{
  "n_layer": 9,
  "d_model": 224,
  "n_experts": 32,
  "experts_per_token": 2,
  "d_expert": 160,
  "d_shared_expert": 0,
  "activation": "swiglu",
  "moe_layers": [0, 1, 2, 3, 4, 5, 6, 7, 8],
  "router_score": "sigmoid",
  "normalize_top_k": true,
  "routed_scale": 1.5,
  "balance_loss": 0.000602,
  "balance_bias": true,
  "init_std_router": 0.0238,
  "lr_router": 0.00151,
  "vocab_size": 16384,
  "norm": "layernorm",
  "norm_eps": 1e-06,
  "tie_embeddings": false,
  "optimizer": "soap_variant",
  "lr": 0.00734,
  "batch_tokens": 131072,
  "seq_len": 1024,
  "train_tokens": 712800000,
  "steps": 5439,
  "dataset": "wikipedia_en"
}
Below are experts of layer 4 (counted from 0) of a mixture-of-experts language model. Rows are named router (the router's row for the expert), gate (a neuron's input weights, with its number), up (a neuron's input weights, with its number) and show model dimensions 0-223. Each number is 500 + 40 x the weight over its row's rms, rounded and kept within 0 to 999. Numbers have three digits each.
After each expert's rows: a language model's description of what the expert responds to. This comes from a sample of Wikipedia text that the model never trained on.

# expert 4
router:558430466513436511517484505456452498549527555486517484522462546553462418512496472541443470506534460535490543491482524476501504456539488478558519470502472517511483476530512602442458547428536549490497499463450493512515556527579429490433508451487547495533474475498467513547489511570481505469507514480533435519437501507492553532448458499482517541444580503487524503524508501468520479534494520513490486532538545442453486562517514487508503526558505530533516505496620541523496518524470520558559527469463457434344593485491484411473445514542514426476509574543519485508530511452521501449490450460502473593480563438486519468496598548542478466439476478492528504553465585432457481507464
gate0:532460520450486544449538469523548507489461519496528528500564548477504483447468414538431435470458524499501502503495522429533446540558529511475458481467510587499449513564532610518536461503500456475534515504487549537505470465512510547492423472492473536496526490528469509444383467599513528495492544529498541501469512535467474529523539400497523500513472585435506575500470532443466485532563567502453505492498509503527479448478501492544534444493451470492550500460496501544492490506495507443548475496498494520464568472459458446495513518519394478515537510542505493363497432508419568528512495464559528465586555519577552491482426541565497434446495504528481506537504511486565477492467
up0:508491475435494483476522438452541441473439525525428480422528448528516509449491494459474530424617496512434515504556446466523492456509513539472450522482469511466527530502432452510437498477570518457454545460453452397513505552539464568507461517461495469451418505508475435485431518521453540528456504408514504438460436509516520475538474485516594508433504540503441508426521537493558437468551504467584529507466536474532543511468431461483520514475437517484491426545476534516543471489543459530532481503518513485475489470551446480422417482507502505434503461535577522526498543426490550504488469501458496509532490491470456436475472497476508424495517525434479449526494490507411498527479
gate1:549448552473460483648479468441521519516500516447408443474506466505469449436460466472435514494555528463514399464493472430504512480510484456485510506512517554520527413508492585480485502544423451489434512469494440491500471526516483503530502492535490515455562506476561589545514503522484532458480427506509528514512471464556473453537520515424503500524493531466512457545489521471553453518509423472464502506501579527500533576493525526436459576501507451576496513458481490454474548541527516516510502517551513508499419500511479455435448436478500495496437501432503452549511474508548475490493552460518499459584429485520512520485497460569471534434596432491499497550551475488553414512510
up1:445499477504502483447531495510497478596460527492505484514547459497463441491457487485409502563479518520494428472526545489535534451543540527488536528438526443552474460499491564506467540604499533530472454510525479546490512496509470428532516458414484531504538555474463558522525527490534527505491451530533522577525434398433482505562511512453476468535495509432475501557470502554530544418408462559520403536526562530512512491542506511492490445534562489529458523534456514493475490547455515537460428496506468455440521520517518500512495583520483498562526507508586533552467463521492507478491469539438588471457520469519492412480495574528446490485571539484546527575599527498465473506533
Description: Have verbs, name pieces

# expert 2
router:507458453556476458462489534518470458545520538464544475474464544563512415497521502492446493512484489498459488495450534482533493466561433462584513543545479474512445496524478516411514563470547550466521560433463510551539521481526399454433488408473481549549537520535514496511573521496501485500474541473572402556487505521457476491471433459510535520484572510446527525513524550413531568504409568517551441551580513462481494557551452527452585507497495463518571533460546501455505573456464524501537491484500511444439515472492471455455456493557533438504492535479519521549552507478532518527501482464519482516476552448516488498532548542524467461426452486496514514562438492467460475455457
gate0:534508494537470528489527436432503468592555480499494525512438485505468396514477489521479484521428490528479498471494427468497478517505523479474497481423502479382560549542482548486479491502533494419510496498474438421409476498527555440480491527496480499469482503497545495540532519472446530451500524479510506524594427509498515436517491449545452529498461492498499485516448506544440499456417421470522497548493424523519505458510537538468512412484468472522485528491506501553515474496472474576530533479467446552466520549485538499517524462510516423528427519472447476509479499472528532462462506488430529575446534536522430493565427418504577564450437499519520483485550449593513544520403
up0:562461481536494417583434471519436514444525483409589516539471521497549489442496533568431544486504462461439431485513494566453515481462545573467486527505518490531492529468495520467537592575585518511452521522455523583495535469465493505539407500432480474411454479474545521527517517542498525523517599472547536536526541531473464537510513572465471481479514464444514556477500441508524475464525461449529490493543466495508486536494486470500468530483479455542434495554500478451504544521593571509499452437443540460513431504427573513531443505471502482497481509467549524510506455523511528499557522434454491506440445516551580501459461486500509418461499470522461536497471500529513549508506
gate1:495524459468501477490537476509508477533435537560507550499468505417464479443456542433490511449527464530518414474482538524476519523582573510533495484486438471493488540497479500548478497536529537501527491453483475498479438491517444523465530422491526507534522535518589417490526483464466507450514461506488517484498527478491548509531493483531542527459546456498506449544483404475553447504493484521572465546561526466524523488537510472482477480364544480503500479511478498513484530484549543450578499515509456498515512407466494413469444440533497470554546507477524443566444460564537487488431515552507492452466511563516538462416573533492534547554422507528418533455431393476432514437504
up1:476462506413515522502470465529468533490558518470542482538541550558562459493485402517501478521492539507471581509531512450467473450452499515522533552512600505467547508485458542525563423518465485408465398599451496455498491497487541525483413549489498439465508513507477548434453557503501478526479569430520499548493482515422556502517458511456415508488443550479488518438499517500512454461502505498514485481471491479443454488557473531447453494500461459461547520526481447441536522455566501482431535442488500449449516541505478524491501456562499439559451503558496554515516503461505437430525462509434553483543440483485540434547516518550494457530491574549532499456568495506553540481470
Description: Place and institution names

# expert 25
router:532462526490464510554424523508397560540543523510533452524427511536528521539459472472447491541568475575478500390457447508459487462503425517504557506471460478445465520542526467425456570499563506457507473486467550496499490502544488553488487505483509522545483479550448512462496522508476455541537491499543453539480512463447561490474387500482477538448553528472557498557507512496504495441513519521583505573519550446449537575492471516492526490502481457454530505425581559559480556464524580517526534461468474501458559427527537433473499507445499551491487506490519474524525522538552466500479535491520526556533517442503551478487510516563505436496408454492500552542467559484498416457428
gate0:470511482482484529500520493547452550493502478505519550464478473496518548529457538482468538457537488564530521505560459475480463518485460545544593508409508473565523510539496479470490475519481437511514482559465471471547572509522498460581492518452520563509539508552443488485501484456507484457548482482540387563393595429455567478458547567540483423424529522485572525465511474481574475469540524531407486484532512434531557603456524498518464462494483504513476496485469465556516548485570498464462514470555482524472524406554493371528534532506473430525451457525536461525471513496513553480481561490534477494498512530499491500548558541472499457448469491496513527494528575491534510543475
up0:533487497444446476455482559468527432495488510498463484551508529511452462500504509550504457527503467538523397496538512521464482485509478421462449484565515494523558506490443490517536497525543509440558584547521483520505505495468497524472546513557516454479412488405549516610544471514522479553483451466486495496530414454552468475533507487530529459509495482537505490508524487495436539525445443499576550517437493536487489485528530479488585509448521550558555498491477469441504447560503447536511460555428482471495564624454480604547515511546514502486495506519449478512530532479512458526515433506464520503441475486569405493484397480492480551549482467498454495478510451540426574555463
gate1:494516506519483414507454532478463485472417436516444485542473546467542535466474542518535481536472479531447475437445512442489489447507504474573589522520508523505443508487496476522554535494416522429537439575512467488450478525429487507546543527559575532465450447469504422461464502484480478490512466494471423564521541446537547501544518500504526453489583497492556494557454438566471467500525463504535420547497497492433513567529511419419520493456546533451478511572502530488531552487537531528519472542512478533475551451413533538489512518536509532459505466518454492476561492434406488513480520494523461480495566522568503462487461511481488514428494501475446523521414459570448433491540
up1:416488476456547532530469492523487478496518457482506509505495489539441518527450509585527495506534539512517409515551555521501535477586461584427501488440529517596505433522485482425495503503519489530505539377488483543566511484547526554396486517453513482537486571530473580502532461527524468472505491520504508453566501535446488457529503528510471509500454549557503447483454568503491518483416502518484493479495483541531467423525419498529504485477473478484474476512441501492572507494499506448468491428443479549457534499511484488503434529578561532581556464496619511553520478552538438543557499567481495446492495464466488550540482456541529511472495522488487458593517510552478512432451
Description: Given names, Romance words

# expert 13
router:510463424538483424492472490472452458545564579468518485444447578571506415449473473507461517482531516515493516490430473528579530509568460428519490540562465485479367475485537510477516509493493589402518501488530473533519527501556485528485517470477528483585492432519502480503536522515468431517500555456465471460460512508464507565424408477427514527417525530435549542602537526442489544541486495476526472516492529485469527594528557518448521515498495447492582478488514517509535523483498581470506545507465496463480548450478510443488490506449460544445523548484522476476525550442551464438527538460508565536509514482502547503504506542447537508519486497513466539503489521511465445440494
gate0:483459439462541495532548440480517474477519541490454488480599554502500489576520516491476537471489498464477599480429496502540430457546521558440529497447530524528493549574517514504489555473465545478486368479490482436473458495525495416468486567464465520462514469486524504465553548524531494475478525465487491511503382488499498457515552527459539501468471544515474494550513472556513452603421486448408495533579509523485447506598513573547481516530481444515572494474453445507445510530501493501512465459554488508463510486461480508513499528434449456446497497479401559484472531579494567476460523510487510512481522554513519534480537423512465450550469499545507544490532523480460530560458
up0:494527460534489543511536545529518453539501464518509542464439482476567554460466511506501495484527495463535451488510515426469506517476512416565588533455422462479511484491543468505489541534476522586442572478499540536429495481465449524558474407533601526465490501555499586484490435483496560546515427494565509474543504444494481448467523549543526507584545506458429496444433443499510557477526515522500515478436497498456537479566535461455489457459534514478415464557506540543529491535505554502494493469514403507511488479566502486541486429497523499512477542491507400526477463430514472416487488503503478469565496536500464399526441515482570581495506556486528505488536495516453460491493
gate1:517510467520491486495512461545508475444537508518434495419450556521582464441511493505455511601518520465531529530456497483530475509480450465462473481480472492517505449503540514406536492565533597487540535519454468526543418505523537451480476514527491508470396489572503524527470490566492476482544513470503462481518496488507436497572490520465543513519514542442519476494510570513558430519489514518548581503564497538509487502466483480443494427493509547542548522539514482558419546456571436611486522453503490494475537536453536483450529459403401541440477508429456510466453498431534531450552509485485519498469574492542493488438513478536501559461481467525459535461577479528512568487548
up1:527496510465487453466448501486515482476478460481512491521473477544546497514486464491511499478451560517476514523411528484491525483549506482546517522502535550544481536544458397492442526445483437525530506502510477518437520583513538550523516544524437552497495515596572452505448482518428496526573532412493507491527487544489425478568511577460486484582528508538574465430476534484483559486501509437526539483505426487539482492535500462522500537453456559479539452516453502536531508476487488457490530515537508493461519538525591463505419597464515454455543516425428544525495466467447490478463523501426584519454460407539480519518479509473480537464398562509513432445460515482477439466563
Description: Clause linkers

# expert 29
router:563416491542463498528469545530432494519524500472564450511528513582506443540489438502467487536531480484460449511449514524454491487536492445513546496457430451504492475485566524461497502512516511469544555480480481542540550451546487542512500407470483505536412438528450529546497535502468508507521473477470466613455444541498540518461434478509528505443576549476456519561472546475532484546513539548555484551560533476443529583540498549479556494478518516509502466438540524514501546424507511492544509520433528467545469504480476434477520451519454460433584534535540551553503499520491558517491511511511588572527512443438442539478462518535466441482419523483470548556457512438521411520500
gate0:475532574515513446390456518476473491511433466497532556484475507525461432423457546571390544491477549537530518493504512502488479470507533519470514498467496547497509460481500467509480468487481446470383504426490456530496505580490459495462474518444513494494507494508586581543454420485483473455499547577480502546430485449436449506495502536464531526453488455474482493493470526502522473547504567476452458480493469546573500510497436572490457519468542419511496453490469547519463495505512573465509446473507460480490442572456536490465481532518479604444534507472412530558503505491479469505473459419525464510515566495541562583560457516427490478487456519535515488495530463519420509472547
up0:501497521458459477462440592469509541533464529573462490462452424438554497505518459494495458464530517488491501495469513492489506508482547437586444575502467457439561538471485486502528571475526497455475572497562440542488488488453573481598495463495483571534538423461454460460510512530497497522542478498526491504504491498485531429541480535495455523529496510498471493439515512447473474457552517486510424490443476557519477470511483473551523472508496510512521603533450578445500491547464494576411465496403528554426461545503511437492510481510520512417477467472380473501455445508511477505461529458479528513528466447559539574552460546483512483514536564496527512480473502456441559575537
gate1:463437543591514528549530455523495448552523485461420483458586406545527518543528510535545484564493463467454528524553467563466474503535564484452509516534528526550515432490452543509476492488406517493523483529498609524562461498445468480521508540416468504479473503541566488522494542467606539448497448513519540497432531501493580489468478489468454475483533530500503506561510466521501443517447473490424503485441483508430540489527531492473531443496545515511501508501413500573496500523541432564498543531489448492525526540529515489517450480578490440493524479506439562460525408535556537456501515462501406590506555525524532492538458544527488494481500500549507541511491557455485456482452
up1:497467476414584447419449490492477583530472470502550526508475511436543501512490411492559498536453509443559484437521516522593605454484432523556467522504538473460474491488551423534523505487531469471462422482513481448585481568490537566515499420576575546538481542521480500428562485492519517546471547412531565496538527471466549497482504530521517475484542450435519441510442514519489539485472530557456559486517511502526521485488547483554473518533500472493521508533554526421537537516461495481487489514451619485502436540496509495468517492485492510493441532467499538444486483517528534532539466529493537479462490453441511471444531508436535488439491479403488456465546526502526437501489
Description: Copulas and table separators

# expert 30
router:581487473538507502567501483500453504573569590445502491473495501537500467496500453425497564534534470529482540505469532496444483444521470524561557512497451515499407516500515574483478558494551539456522496492497445475525567525526460520470537424446447524544503441556447494551519489533443463461491523506556396576452497460477508524420417475454537515475522509461558567522494532530566545536539472515534455521535500451458527517549461532463538517501497468530504505401545512473502512515516533500560543562508477504508490395467467441462488515528498455487537556502518485478532508428454507427510507454502474506503536445496484519446518614505509492487483512547452531514461574471405425480471
gate0:562592500543451518510490416489496453495447559475535515440498475505482509499509365504517562495462499471489420437519497521513546449524489491506503483482457494490525470510510571473478524546509493547525445554486477440441494495506439534425561469550481488466450465538493500500516509451483427519544448557484548453512513509466510474433444478562522553589472524488529554535438568516512486545441534470490532556510542470510485535439509558497479473596476566557449538491498462509500558470494489490432499411533482464485483548449431515489500469565502476449520487491437511480485536496446508516529467477503554508533502501501421520399533513554546543515515456465523457497476561582414484443433
up0:519490502465574555446498529496502481508440553502508541485455537535486481577455524468537497564548418479515489491541486472495432551504448506551523515491409523503436466535508485540442483505497535497515511478492416462421513512462461554524460437518538535461557485558482611455420467545426490467570478493534555507443435440519547428523540505566504501494468483496504529453487583469505437487499525470421445561508463512535524525464548533568467488504474511500454452525476540505480502497457498454477575462568539501542541475474457585492537505484575469504505474526468550463499455463471448429498472528462601524489548488524535541480514515533508529502485450453581552597465538494514495464499
gate1:511466440510473467456494450491506505533518544479486485488477538501405471518500577509468448494498480482501450532510436505512450498536446492531529485434403490444495455543533417494508513477480515446535530449504542475504545526486527449534480543545453456572419525459544534492483531569486460492423523486503496472476419502476533557445523497421614568511469504512489546465537501503453504542403459439495469582533546445488507455486480552533513558541415481482492486505506495506545514440523460462505481448507510492536465587482530510582423451497478540469502435486494532450514501546459514527463478429498453451550518549529434541508507520465479542532494422519495464493506437554399537489574
up1:460442514531505470489543545439538491592447483578616547447492507500485559506447449509464552500484493458506463503489450522465519502505449459490570474395427437514511527445461478528459504576424419526505522491477498479508492460501454475511445486489550494462490437490499498498488508556467600465489513542470529491480469578462482475503542482492550524513511501531458503465535539587446482532520564501500453513511472480609503510547456484529559410417446475511502499509487454530535489410478477535570503479503449536433470510553507524557519531469410468536496528475536548515515536498474508495511508500425482513482494487454474501525592571458487562476508509546527482471475481586423514475538
Description: Surname pieces

# expert 17
router:507451482549494508506467486497466474582526522474554446506491509495499476505475497458503548557545433511492529520421478524558509446475480488532487545514497443455458556495506492465520558431520568460593487472441510583563511439470416549518521463476478519538435479527509502553565487534425530486500522456617442503480519529454493501498399407480514474468561533490521542518469521482561505479463554525552493507468544460483481562511473525450487503507522523487508509472545582510516529525391494472538516477483494511432569435443510432502454482503486440495517550445572442512532507528560499517543463486469538499513498475543572498497546547546495519425432506512545586519445583476447468479495
gate0:486506469366462555472519473562508513535493486462517553515513444524473458432518569530478489479451494452456522462513535442514516538429505465467527529455546525567518460491484477498489577526444503482512489513422478577454446429475479581473451540437577485465470499493511431485511484506489520519462519467512455475507494443489446491537454405500520494490501514497495468506460506495492418486550443539524495557455464487441534473465419541479550500532520506488465519541492493497461450532486434476473414433451557513511492485560486491443493515498504546486500544491486441462500551511496362499587475515501494431541482493544541420466550544585529457545482492448482536498484591468456429500503
up0:542388461527461454460490501457481529505470530481487519509432493522499578522451515489488538524567519483473504509472452590543515523503487492465400564472533548512496479542572514472544542519517536525465498491512487484517503527484541557517541559528482544454508504547473508504514475485491462550444451499513540551476490464443488413430494482461482408455590467399498504572467525487484446512452509499468539508454486498543446446568521479495555486492490488465469550605541469550473449503522546576547515466545464488495486473522553476488463491501401407508478497498524538527477504572428628544435522451475498506514568536456540465452463470504549504459580491526549459490520516540494528507491
gate1:499489550495565482497528490526542509489535548399520465541473475509522451454525493475490459511442468444510455511474471465468519497469502577504492563544421526488555451453523446518534499470462486483487433397488539401518514463516487554527519461451472497440412534521544463479442528467490409509462550498516512535517420506487562547507454540452508442526517526589460563408630540464541461551489532480507549535484477467544489475450473462496486509427534524444501508529517505424471465432518447528499487490509495567458478463495487506550477452554483441522486577561478538450515495487477485532491490538494498467489462531529531572452514477517515429438553504566445507523564536478465514523450
up1:546512442561496488505585496441547480486459495528510539522531500496492518556543498466502524556602526487513432456452503493458574540505478504512484456487587537466433477478491543507539474553505533462514550493551461488530544479546460498442491523600537498492549473503527588485490471459456494432502446495512511523507524542528511455565571531547593544590528523493543440544442523507469506444545514542527418482546448505518441492514576463536503492507548439494529461496504514535451466546524502553497423512442505501629512460466447465546533460551530466566541493513492492564544479544525473540577519477550482484472448502468490516517513473394502537539538478541553446461491480502485450463468
Description: Numbers and quantities

# expert 7
router:520480495543494407508488501502439468509575517488572488454428567569449440512512451480485510544530481582468514520406491477539527501550460472527488493527497490527452459502548476463516575507501550396479525490481496566481570446499490572475522471478529487611454449523484471514553537501472498459520478487513453468485480482450533512433462418463533527466518601455524499547510547433532511514495552500507467515518567510469504570510510548466536526508544526459578470451559474489515577468501556545501514514454523485472511431475509460396519464470517488452550517493470508491468565470535504460577506415566568510487532480489498492509474499504548503456484488551528534520530608504514430426493
gate0:496479489442490484445470459468479497601430514515467482486530636507450494539489463555493524490496526599546512479554479509512479483437454599549478499585523516499507481519589569418471510430522445428488490463451444601472555491537581496532462482510501464581549412540425536470482506466493493487467534529539537484478469552474481508470484522494512543523499479476525543525516519517488540518519589468448476516504542487494533533448472537505517486487493489528515420541502459474472517472549542496492434534503460534430559537523461454498501441538531447419510550531473507541511521470488474560493517471507426537510527566459531524507563441523475468479460584435482496491485510514568489534451
up0:427500497497532437520469484505510523508486468546530471492433503464542566477490521437460489533501572492548578493602528513568506502478508519485541445571427556515501510516488437527503551496482425487563485521500537559541522546472500579507419541548496493514585511536418565525566447540459511518480530499502516481494484486514485511434503493437506477539499463534509492518500550512633506526508523513489508496528469481480555513518521433472542559510451505533399534553550486473498488500485476482473503531435456448543506466441443574466465502513522412474513470461522470584466474458539555515490560520542507514575520606486530500492499563432492547433449485436485515466460512485480412541496
gate1:508550557478568450481460541505504464446497532424505488519438442529480509516532495568538477573498542523541479516476480501467503545541482520381513554533589439563509480488521534540522505458542519522510472533468444438506461447468520447467492478548382460517517559428497553458484571501497441493595472459443541439467493525547626539498494586471561544507518471510542512403495484492501499494496453501528556545464477428511513494502505442499510536528490523502529537478546469500518524487418483437518518532515547529519484517543461459502487470459469544454558500473439451487559537452542491504465477484452551509454526488467547527535502552552546540539450510484524537464496550508541454410473
up1:504531504570557525448482465572519463616537495475502442507458510488517532490490557550471521528576506492461485432422542454546532503508464523470520414473481496518411557516481561535537492455505443489511502526507525454440541483521554400544464564521489415493515479584522520519487571532484517582499554476408527494433557485446541488607501577540555472484440470464523545502496483421528503509506506493473526503468534507570487464493505530513446466497481562492451502570502490515513501488460509523490487547530469527528460511494466537474530471489502537577449515514584424484435503477517425472491536447496487522535527543556549457451519495536491493520431445540491484506494603512481508515447
Description: Commas in lists

# expert 11
router:526426500563532479499462502501467491548512513467506535525471548552496436567476424454520591530526443523486523528493547476515457465475529496574468493569474473457428510508528526484508542473614507453594470498477480543521523439563500574531522429482496519514526439509458496559548527565508455506518504538486470534444507491460504558462453523481469468457526505451496536556553505475536482509468509521498453568553500511488503553495532491485532468494478479471509444491509541557492591509397504482512523545452482511532550450539492498386498430500473496491468610499474486540525542432511515504455414458459581519496510424470528505460506487481551505426482455544582523538474547433464448449471
gate0:499484429505468520448418483496541492588475497502504489481440441520544532461511483433544461525516459538456458466472544485524495454510428487528466465496375552496437420527501456532475461535535438431484517473493480508514494477562508544507493529480473511473480514443482536493502488499410443512496533566554538496483520511476546450443530438576450485502498571438561576451441457463439494548517517392479466427490448482502499537518586563470452495474452552474488490533496519513513517513484468532468502490474493500530493483514563590485544530456470498447542609499518491487481465500485477470490457455517602480477530407490504449462467489466534496472505504515539604538492553516548550475519
up0:506540499494448534488467465439544533568510493535495465434425436503501485471476461421565478480507498569439468493517478461519492479474502518559516496478512572504428415438511484501442485474537477471492518510538503440459504487492532460462501549439513531494444488470501438505466486484435434522459581485516484552473544532502514490498512475604460486499567522424568524513494513450468513504485532444439461473430438504520525470510582493494550521497514470453552512517614518543578565482550449591489543514461484486546502489478531525468522507473458572418519563449487466520505422494440468413477418483508529489453477503416435427521488538507533513448486475534461494539514481526514538452456
gate1:556483513567487405502476509460534526531476489459470559500506549465487515514484453527466435431417535467425440530501499566491561443511398505522524486455517488461490470491514517499565509448527549412546508543524491491460529470582447504500523532496423560431482484488450542512472518513476512506573510456480514483501495558463493480504485496446487549506472460502497524548478462514465521557554390490467439465564453461475458473558571481426512492526481510509512500526517474474514508465512444473483507471490556488563540584524489534442502517520466533517426550567507550496467488566419503465485490519533475478478544612546512513468486525522578380497424489547567535468450485500464458505499
up1:456522455495582575497516478513515502459532504493485530442508542530467513558523530497499510517572411529607493422475525414538482536527520486507465496489485465486539451425566529510483492521462498586469548469500485566456433541498537516526545513528530440531493519487500501447564435523508452467512514516543529485492520469578526506537494503518472535523550521489464465465548518421485530407480539499507573532446525485481535545476483498481468429492468532511443451477438534513507495556512427551499512537530474457528406432494533463551535548478542474503533448443463477442523593420474485535510519440454573493580438470478529484558440486436508574503470522410456462539541521494503488527494
Description: Prepositions and table row ends

# expert 6
router:557437530543457470519532541485429448538550575441527521478469587528475478510450452519484483546517452514473526469475472549511552417473447464445592502533476520433457493515519495484499531488554533459546522456465485456510552531573510532492510425465490466498471386521475497526500565510480484477581541536466449511528472474420524566433418509472551514470569537496490565495491514506533468509448554540530470496544461488445492561518486496493544492483485556501477459496514575507461569504439483499453522527427457498503570468547507410489476463535575469498534548432507465565520542469618507481480448510507555488531525461507508482535525498542522539508488470492497526516498556419479434479450
gate0:512457482504446425476554467482481524566481499518498506437506499496616478481534553510496486457498511505472396518544523557439464521515490451484529541500520430514471514543527579430510457580513518564436430526468525502504478530460536521511430509504506466552472468527483556510509492475413505492422549443454453541509484455466454516502472405487504516559458494419506473430486420505438498458446518503544568458482526545538545529456481572533568478483489487451470472517470503532492429513497527451434477494451490585448519491506561522419478484427520472449516514487475482440557463466520505504531467453447498550502490473536482466533478423538460521469546477567511486535417520544443480552514
up0:450557543468450492479513479525527506482524468549494422533462482520501438506482555410510500497509528459562434497517527492447562506454557531538516511472523483467406532470487557486487517509553531435527537535521492503509521532540479476458508490456456536494435463503543481559562513573504481564461522475479521446494475531462540556530525449467542595527530493528455480498453505576453472590420449433557471530458541546543489557490471419505498550486495495543513523479534477488533480567462411517441435497496490523533549437507527469453506541536523515481489435490442532485504570523507466527453491555459543490493551571550513509481449449455485502491388458445486577441468469583464476440504
gate1:472499509435533524580457537548489547571478566488574516472543538517534472458516464439381503506542498422505400489549450504547476500454519467549467457484509518414520516512501507510451490529453519503521475503452497451501459547464477492441533477505501586512498517551523452515473519518555452608541546478579532552496520516528492512506471506476514495454540490473516437481492532463426455493487451499515418537545515576471543557510584447538505534501450474506447493445550534508510527553399462500585497535546510472484545488526525506516477531490590555463544479496471527506444546549500533568480587495523493456488452483532535493473544509482508586558533542447520502433557522509474462518529
up1:548428496578506465571430452501502544495519536503502506475494552480489501481494524473509502443476474502448529536510437461521484563533460530475514476520533511565537441478536517485516534456558497390545444519513512545559539481562500468543543545463555450421542547456493552491582460432433467499488474550418475538459489528461428467524456525494494522529390510544483478489448437465526542466510585482486455496530481483499484420441430485451494503520536554512528528513469490573529489500541538434511466475485535516509444575441457444482515480490537485525478499495538500446535478401430463422509421462442525527543546486567552537533525488518481520463570509483460443522476463528528507481501
Description: Prepositions and modals

# expert 22
router:531402538485473525532484506579492453517605546474555570469473504526521450484506409532456511496482475564545540553486442549458510430478471470534537505445443513469447564520545545458476605480513507446543536490516467511509562488534479571444499486458498463527472506519471479508538523532420486486517513505502476615482472503469522520465457460493512592519513504468502501576553478494459492471492518548510462606512520439501575527512474582476507588561502472471507464455474483484468511487475530534499522525506459449474513444438550483497528512493490416522549501462541493467524538521538473497478443469486523519547562433455481489551476531490507472493521506522498521535446528483446355424505
gate0:514466506451500531421505486478546465508536485431430499505411434539453452475519513552505436473518532557437417542527537420570495515568491444581498462519488483495512431444522488476514431508510490488447531557467531504491605507499486475484543462559480478476482541503451559556465559467480456476495477484511525499511449474467515496493488594445457526587544410554508569493488434533519464545469433514544492473493467538500429483476522486492527433441531515538509563479480466460485498511468496515510460570548455444516453510381481509469531453547543532473511450479423492553520476460507542538447549508528441453505468438525494517448514510507488522509457444500505506499479555542444576483481
up0:448489523516504555644485497518483512522553558411483550507439594483532536486523433507485515436509461511472468462513485446525514477569487464469563493518475510523453547510522548474532516441454499550473482570550527497513572461483586536561584490536520494473531455562515506489519520491519507567552550548505526534465470537520474533459494500520516509547511457460543542569517470590500478534490453539498506460553479585535524468491544487505450487446518488513523522473524507504507491544512605596467552515459440518569559499494478550515531502390490517467512452460531467461477495463522488531542418467487568512517530520460496534478523534529517513503501517494490524435501601488445438399509
gate1:549483509486528488470522600464538553506603530491463478595560476490443473422566489537468498561511628481501498482421489508520481568448529537490464516465540500479427478517452588562551486506520516513470554478573402494554489542543517507523540448475427458561538502469469518465461463466475468573441433501486526493530500516488484538472472513439460473525519539537454467453502497529482462494507425541479552472448510499437550476526501518550449513535549493524506499480433454541439489498479523497491459481522521416481477543533519514522587550492469450523476469464426521532543549514486493493532588523574468537498459491421474530467489450492564445510482539532485545549493492530472475471491
up1:556514517467443556512527537514512477455538498467465481448470452548488467552452371525496468552548523506486487446530473524506548587476385407520616552490535496550506443481508490524524519447501490467506460493569534514481482494530469451517451517463459480468525485442511511516551552568503501517567526488507528480492508446489459486457590512494467512499456554506405504480470470554510471481526483562535471490541483554484521500573512540559550503580452544444520500543512461533519476489501537547510526595502535482510507511432467494490547514466512583496444524432500455496456568420554556492486529559494437542447535466555578496472502462541572522512478498520507506489523534510481487407530
Description: Mid-word consonant pieces

# expert 8
router:521507529514450487543520524471506457526567561475505507541449555509507437502501485472497537568500446514459573472487488475463512499576442446443561546549469434438472451558517526453533530496503543494526458455470525513528560554490516524488517459489510539519434388563442524549505482530477505552518445457512517544489472491413458484441488444542513520485490541429483510455511493480547495489437504517501508562519550488507563491567490486511545491523488537527524527467518517508486550466476505548569608508497490503489497408473527489395536506526504485562564545480489477530458542438521466539500521445506531586512524447389534519512532570475536509455477508586498476594484512443454423468434
gate0:531485460517480519491461509552492569524514445477499520473514536451485432508496557525484475472548529479461479477527532445517513475506508562477582549490474502534488421471477506479460389444545438475589492505488434504492473544586549518493545491489493517563473504479534529476523550491446475569543559503472463483482471501511406432479575502504449514475494465522510477525485560482501463458530474493466568512500525574496556502521505522494500464491505520468454589549581485518475556490570555517526500511524570533455418454455475511448498522541468526542457500531445465497424508406613572524514498470513474467455501480450567516506477536464518487423511488536504490509494489557491375551402
up0:438545424491470434482478477499534548497571470479578511556553512546546520498458504479530460447481397481459489460475505463515468471538514548505412532503533564488517505503495489524443512493511485516494471495511497429546490524527495518503444460513458495493461498426517512532415496489572498499492512540483534531440542530514497459433536485424509504559495462499445470448533508476491523539572477415516461506508534437449550469492446528517438474477540486548458543497561466496457498539491438490499514542486475509521461413461446462506510572467465532535433549419429495510446627531522508479479532448549595486551483458531528518556514531483553571509603479537543509500548508552579455486475
gate1:502516533507487488452510447398455492554461493440485500517563540517520510516499580444533471585522557552552471416554495505475509555474507404567529512534478486560466428504472523522550501422502538483522469446625444565460565537440467552525457477549464487506457445538526554582514497429437475557473504487515487533569444542468493471434436471455512519459456532417521520553423466495485527490480476543423513529470463495498548501518523448499465577453481489475452523517482538531478508514507519566517521504489516450593539550472482496465474520486461520508491466503432534496511543459495545503518513516513499493471414497505453495453424477457515435522445456511540483495510498474452450528501
up1:541495441476407509561535474463483496566529515479515512549463564593462528527471566434511526521512527481501536572511486458516547490549487447489590506476431569559440481486474534500476538463566464531498470452533477504514466510468480425507431544535448584508489570504551450486507475497502466516518462489483583522525477505448528535484529509477508481515463489512492559438506544521458478529529491508494467504435511607483491500440518492486575577472568473525493575555499534524552534517517474530519476448492496412472541503515564452462441517468480478511586463437534508523484509498484468492518478492518506477461467508587512440475426425475513488508435526572480500614495539481560495596516
Description: Headings and mid-name pieces